From a checkpoint of a small mixture-of-experts model trained on Wikipedia.
Training: a variant of SOAP for the experts, 421M tokens, 6417 steps.
Below are experts of layer 12 (counted from 0) of a mixture-of-experts language model. Rows are named router (the router's row for the expert), up (a neuron's input weights, with its number) and show model dimensions 0-255. Each number is 200 + 40 x the weight over its row's rms, rounded and kept within 0 to 999.
After each expert's rows: a language model's description of what the expert responds to. This comes from a sample of Wikipedia text that the model never trained on.

# expert 39
router,188,173,210,176,169,221,206,246,161,198,154,214,260,148,225,251,154,203,185,222,243,178,165,226,211,177,145,201,195,276,301,176,86,151,249,142,198,177,207,132,136,226,201,209,222,188,317,217,129,204,194,113,130,218,196,170,176,206,218,196,126,205,256,221,214,193,235,251,245,130,262,160,287,164,200,135,190,192,202,145,166,221,166,224,286,211,193,198,201,199,115,161,238,206,180,232,207,201,177,272,169,198,179,178,197,257,165,183,228,192,186,192,275,260,166,229,199,208,168,268,128,207,223,244,214,162,175,173,208,244,230,153,218,211,153,215,199,199,169,279,249,243,215,177,183,223,175,177,190,272,220,231,180,198,206,251,196,213,171,215,232,187,199,213,192,198,156,196,184,237,181,241,208,226,103,100,224,187,236,189,208,150,267,264,121,182,261,226,192,104,146,235,176,151,263,172,139,215,205,162,202,181,180,163,197,172,229,221,172,240,199,246,149,191,229,178,227,230,233,238,223,186,189,177,223,228,255,112,228,190,147,101,232,301,179,191,231,228,199,183,124,239,213,247,150,205,204,186,240,229,185,214,118,227,187,240
up0,203,222,199,173,179,163,174,184,220,170,229,213,246,253,153,238,110,250,197,190,153,174,236,201,202,198,163,235,212,201,191,285,77,114,146,235,233,192,223,217,214,198,234,232,236,170,144,170,296,195,139,174,145,241,119,252,193,183,216,194,199,137,190,202,196,253,263,204,211,206,144,214,227,175,243,218,206,214,213,131,201,219,161,222,176,207,172,159,219,161,175,202,220,148,189,209,249,264,154,243,251,199,130,151,161,218,187,230,204,169,190,179,253,232,134,271,215,198,229,214,151,193,223,165,256,247,236,138,211,211,178,190,275,149,240,192,258,233,219,253,202,220,156,146,191,231,174,174,189,168,240,232,203,122,179,263,179,194,251,173,179,137,214,195,159,167,118,155,208,238,156,215,141,182,167,254,213,151,264,295,233,207,221,162,192,225,218,310,216,170,180,213,212,168,195,217,173,209,300,267,200,163,181,199,201,227,184,237,155,168,166,194,140,205,217,206,151,261,225,132,250,199,154,266,120,268,264,236,235,175,148,163,174,146,192,170,225,118,191,135,221,237,212,196,292,199,214,170,273,219,171,156,159,171,223,177
Pieces of Japanese and other foreign personal names, often after country codes in sports results, plus United States, Japan, Korea.

# expert 1
router,188,190,249,206,210,202,188,231,170,198,184,252,214,185,184,305,45,238,249,167,201,237,152,238,151,98,139,222,242,234,257,235,169,203,181,159,197,117,223,220,146,158,195,209,230,241,237,237,103,278,185,226,197,190,221,154,263,196,203,201,196,221,225,174,242,218,216,292,175,142,190,198,264,132,152,212,103,199,277,145,209,221,201,110,197,193,212,167,210,169,199,197,242,281,185,202,147,285,208,198,141,190,260,257,229,269,190,120,213,200,148,178,192,214,107,189,204,192,180,224,173,182,213,199,168,139,245,179,148,166,249,161,250,151,234,190,173,245,223,199,198,229,145,148,179,226,140,191,210,175,232,216,143,183,214,241,231,211,199,233,260,201,190,246,258,181,168,256,210,274,211,281,188,169,182,175,170,155,227,140,183,133,166,182,223,193,159,198,143,179,139,208,168,215,237,225,190,222,112,184,216,210,212,232,173,206,216,200,170,187,241,124,156,192,151,198,205,176,208,207,229,207,199,283,180,295,253,136,206,166,214,198,188,212,236,239,182,240,241,229,193,243,269,156,148,197,174,183,179,195,245,240,185,205,199,186
up0,179,210,208,206,176,162,245,228,156,210,247,187,240,236,173,187,230,218,133,255,148,186,168,258,233,230,157,255,184,189,248,213,158,170,149,260,167,138,215,78,167,144,230,227,188,179,195,198,223,207,130,233,158,256,257,255,178,126,166,197,207,226,168,207,214,176,286,253,219,153,203,171,211,195,213,250,217,184,116,228,193,229,176,206,256,171,168,239,175,216,181,286,220,201,195,205,228,237,219,114,172,180,235,230,208,133,149,196,212,184,164,201,226,216,266,248,199,192,213,227,232,173,106,163,177,151,166,139,224,230,170,205,266,134,201,224,270,204,218,252,204,139,266,131,230,231,184,213,201,264,217,230,174,160,205,229,103,191,184,212,177,237,165,188,186,203,243,261,218,200,226,136,171,233,225,113,189,176,208,163,252,199,221,256,119,163,238,260,195,208,152,163,243,161,237,200,100,238,207,203,211,237,241,188,194,182,141,219,226,189,196,185,207,180,176,176,191,119,240,201,207,242,252,203,257,130,228,211,251,174,181,223,204,149,254,240,135,163,256,272,78,248,220,272,200,200,247,243,177,244,212,231,210,210,205,109
Mid-word pieces of South Asian, Arabic and European personal names and titles, such as Ram, Mah, Raj, al, ay, Titian.

# expert 15
router,201,207,190,226,268,157,128,225,108,191,204,199,288,202,219,196,150,213,204,310,210,220,119,209,165,192,252,226,193,248,224,241,229,207,178,150,161,184,175,165,187,173,142,212,196,229,169,190,179,221,161,212,206,195,135,196,199,252,141,218,239,154,246,173,225,202,186,181,225,148,248,182,215,218,166,163,227,148,245,212,233,246,154,226,130,140,235,194,220,227,262,167,303,211,205,224,205,212,277,218,91,178,156,146,141,237,127,170,239,173,210,150,231,260,279,218,209,180,215,183,250,207,211,257,162,197,197,250,207,225,184,152,214,177,272,135,229,148,226,254,248,191,154,217,214,235,196,148,196,218,137,220,226,106,207,250,134,208,165,169,261,196,239,240,255,249,147,169,201,240,163,299,182,230,235,144,225,243,218,186,207,204,128,215,196,176,198,222,192,149,185,239,188,173,119,206,169,226,176,228,215,184,168,258,187,174,210,262,208,246,153,110,131,164,289,158,209,179,253,234,254,229,249,153,233,195,187,212,221,231,212,218,236,211,218,211,234,176,162,145,219,198,146,134,147,254,175,181,299,193,214,171,137,194,176,238
up0,223,146,217,209,240,245,227,199,258,208,211,152,177,175,267,304,197,129,254,200,248,208,203,229,243,258,129,119,190,221,256,185,170,193,226,179,125,264,233,188,235,145,206,204,285,175,245,280,169,196,201,234,220,143,193,260,172,164,188,255,175,168,200,164,187,233,176,191,183,245,215,162,168,199,223,158,153,244,151,193,232,203,225,219,58,192,287,231,224,165,173,162,215,221,211,113,227,174,177,201,144,163,163,209,173,231,150,192,182,303,205,215,155,216,228,177,194,237,224,200,226,243,173,226,191,221,123,232,183,193,191,163,150,231,210,194,181,247,218,230,282,228,203,216,202,190,214,255,231,173,128,226,218,186,210,203,210,209,248,183,148,267,202,194,158,210,172,210,183,218,181,196,152,132,221,163,164,148,243,290,245,219,214,234,161,188,230,174,160,194,165,226,270,164,181,206,229,119,205,232,163,233,150,204,139,157,228,223,215,184,201,275,164,205,161,194,263,242,230,226,178,58,253,187,186,134,170,245,129,193,197,133,211,111,198,216,144,189,218,168,242,173,160,206,226,187,282,164,281,196,169,165,215,217,160,222
Abstract or general nouns and noun suffixes after the, a or his, such as development, life, education, -ation, -ing, -ism, allegations.

# expert 35
router,151,245,246,261,168,202,207,193,170,199,216,236,223,160,188,211,197,199,185,159,303,158,133,270,224,162,197,250,225,224,204,316,158,165,221,94,200,222,189,215,194,186,227,257,141,167,151,269,135,218,167,191,266,199,170,169,189,254,221,231,251,175,222,178,244,230,184,144,199,218,186,185,238,235,244,126,144,221,265,180,285,199,188,184,147,177,224,183,183,178,165,208,225,255,151,161,233,226,184,276,167,218,246,191,215,257,187,133,182,169,179,155,164,244,169,241,199,191,201,137,189,275,232,291,148,157,154,227,222,148,221,170,146,197,255,247,197,268,194,206,150,188,158,112,172,225,183,227,204,189,215,164,190,196,227,294,244,159,38,200,215,201,228,211,222,237,200,233,234,219,215,220,189,217,226,165,175,257,240,176,158,133,180,246,206,215,167,224,152,193,175,152,162,150,200,195,167,197,182,170,239,197,156,207,199,166,206,241,221,195,191,207,157,213,181,171,210,251,215,162,192,163,247,238,242,299,261,203,244,123,255,174,198,215,190,202,199,188,191,174,146,167,278,198,158,267,202,150,146,177,262,144,198,219,203,292
up0,211,205,278,231,248,153,151,247,209,176,250,224,268,179,153,176,184,174,176,305,205,143,243,192,203,198,114,248,317,209,190,175,191,248,196,199,205,198,148,271,206,216,188,185,196,216,161,224,174,215,203,124,119,242,257,201,174,183,102,144,133,229,211,192,264,189,147,270,246,170,186,168,181,248,184,218,190,123,197,198,227,191,146,200,213,185,229,259,283,253,265,137,202,232,249,257,144,209,186,163,193,193,174,169,251,260,182,184,258,213,196,221,179,192,207,186,179,198,273,248,250,135,268,157,121,186,266,138,220,125,181,212,212,179,230,203,216,233,191,194,169,250,185,195,226,189,143,185,261,150,215,199,215,218,171,137,192,269,208,233,223,269,150,283,143,223,203,173,132,204,234,206,254,217,234,181,153,226,200,176,183,262,208,167,118,266,250,109,157,227,139,252,212,187,250,183,246,233,257,197,189,219,173,149,221,262,207,246,188,182,162,203,208,207,195,203,135,210,183,218,193,205,222,238,209,153,146,211,190,222,228,139,178,202,238,187,103,200,279,204,175,177,182,210,225,208,176,217,118,216,220,239,156,177,202,229
Given names, surnames and place-name endings like John, William, George, -ton, -ley, -ville, County, Hill, in biographies and lists.

# expert 18
router,149,217,141,200,220,219,178,192,141,229,221,195,215,218,224,239,162,202,210,190,258,222,151,194,229,146,154,189,263,209,197,254,161,228,201,195,273,161,198,173,171,190,168,168,200,220,200,224,169,154,204,204,210,185,255,195,212,248,188,176,262,144,196,163,198,257,267,205,200,73,250,145,202,283,172,241,181,248,312,157,182,247,107,156,89,206,220,174,211,227,184,230,245,241,133,207,227,273,150,226,129,202,119,124,210,147,193,167,194,176,129,217,206,150,250,250,182,174,199,198,205,213,242,282,173,162,241,248,205,166,250,156,230,169,189,153,179,207,185,210,208,151,178,246,182,203,213,209,216,296,169,154,198,150,218,248,139,273,225,235,197,230,223,245,256,268,189,177,168,183,152,269,210,191,238,203,192,200,214,188,110,226,139,182,218,218,155,174,134,146,190,217,199,184,210,165,174,277,184,168,225,185,203,195,123,165,187,256,159,209,167,197,176,172,283,140,273,225,213,181,218,151,180,232,184,264,207,192,217,134,234,285,247,226,199,230,269,257,179,174,147,185,200,202,121,235,202,193,216,216,291,209,166,185,220,203
up0,161,229,231,207,222,237,179,237,233,167,235,206,247,219,185,225,132,230,167,235,209,190,240,229,237,188,210,223,183,201,191,211,270,252,215,203,196,128,197,142,170,189,226,287,110,263,188,187,174,201,173,207,206,101,182,192,229,157,193,148,233,221,174,265,216,202,221,216,215,189,226,167,244,295,169,300,233,134,192,199,195,237,259,191,248,164,165,209,230,180,167,265,298,241,203,150,301,243,243,210,235,199,270,270,213,186,151,215,192,238,237,274,157,170,314,182,164,223,237,137,225,238,178,216,203,261,191,231,213,134,265,241,221,232,301,213,193,258,225,243,237,157,183,142,195,191,211,176,175,139,200,120,204,205,153,251,287,204,209,141,224,181,197,258,193,228,203,200,165,235,177,177,172,179,238,226,175,210,220,161,224,250,239,189,222,212,176,191,129,184,189,192,228,163,148,138,299,249,190,188,233,149,292,216,130,174,160,180,221,177,147,162,240,159,294,163,275,168,173,201,176,181,152,164,207,192,162,210,254,169,268,253,251,199,186,200,219,204,172,211,225,186,217,280,178,225,236,183,177,198,208,244,243,213,188,217
Head nouns for institutions, places and positions, often before "of", such as University, Department, School, committee, politician, Minister.

# expert 41
router,201,211,243,182,277,114,98,221,213,237,254,130,236,163,268,225,196,204,158,258,245,178,158,215,277,237,180,179,218,174,265,287,217,170,142,214,188,179,193,153,105,155,202,220,222,233,207,159,253,153,175,216,192,176,205,162,182,269,160,196,281,139,253,189,204,199,243,201,202,197,262,130,209,225,231,146,148,216,255,171,182,239,163,232,133,173,200,177,233,218,169,101,217,184,172,198,157,202,209,216,177,196,150,156,188,209,188,28,193,198,181,209,199,186,155,224,220,192,258,192,232,221,179,202,157,199,214,279,208,174,198,228,191,183,233,145,244,206,188,183,256,142,132,149,194,182,226,194,178,299,181,211,189,127,202,236,104,208,168,198,219,183,138,233,310,222,207,171,191,206,187,200,138,219,183,164,179,160,266,194,180,149,307,269,195,177,160,189,162,203,188,193,183,196,186,207,235,184,186,209,264,157,227,231,225,271,246,255,185,225,271,187,199,181,256,192,210,196,188,230,207,179,225,189,255,187,181,193,213,188,211,160,140,220,187,215,242,215,242,229,220,274,264,184,197,204,216,109,150,210,225,159,118,236,219,194
up0,216,251,133,256,218,216,250,283,181,232,240,215,277,222,178,204,251,266,185,166,205,206,198,193,119,192,235,253,187,165,267,212,213,137,223,223,156,210,172,203,127,165,247,211,170,245,292,162,236,247,156,124,216,221,214,199,211,148,182,180,154,205,201,160,154,179,222,154,168,213,222,232,155,240,232,209,192,255,299,192,202,171,173,220,206,115,219,264,166,152,232,185,216,212,187,151,155,190,169,229,200,113,251,247,140,241,203,186,189,167,174,186,185,183,172,232,152,195,208,179,216,194,208,219,147,214,140,245,204,269,186,198,286,249,203,206,164,207,174,186,255,175,300,200,213,266,237,196,199,271,181,188,259,193,207,227,205,217,301,129,178,233,154,182,263,243,201,201,198,129,270,221,244,235,187,187,197,197,174,141,273,144,183,207,189,239,227,184,219,192,161,212,175,201,239,235,245,163,178,233,150,180,276,244,195,276,180,214,210,153,280,182,164,190,145,180,135,158,267,193,246,195,133,158,191,222,194,232,223,232,220,125,228,114,272,149,271,158,172,251,216,196,277,206,232,184,175,211,178,147,215,206,291,156,188,195
Pronouns and relative words that begin a clause before its verb, such as it, he, they, who, which, This.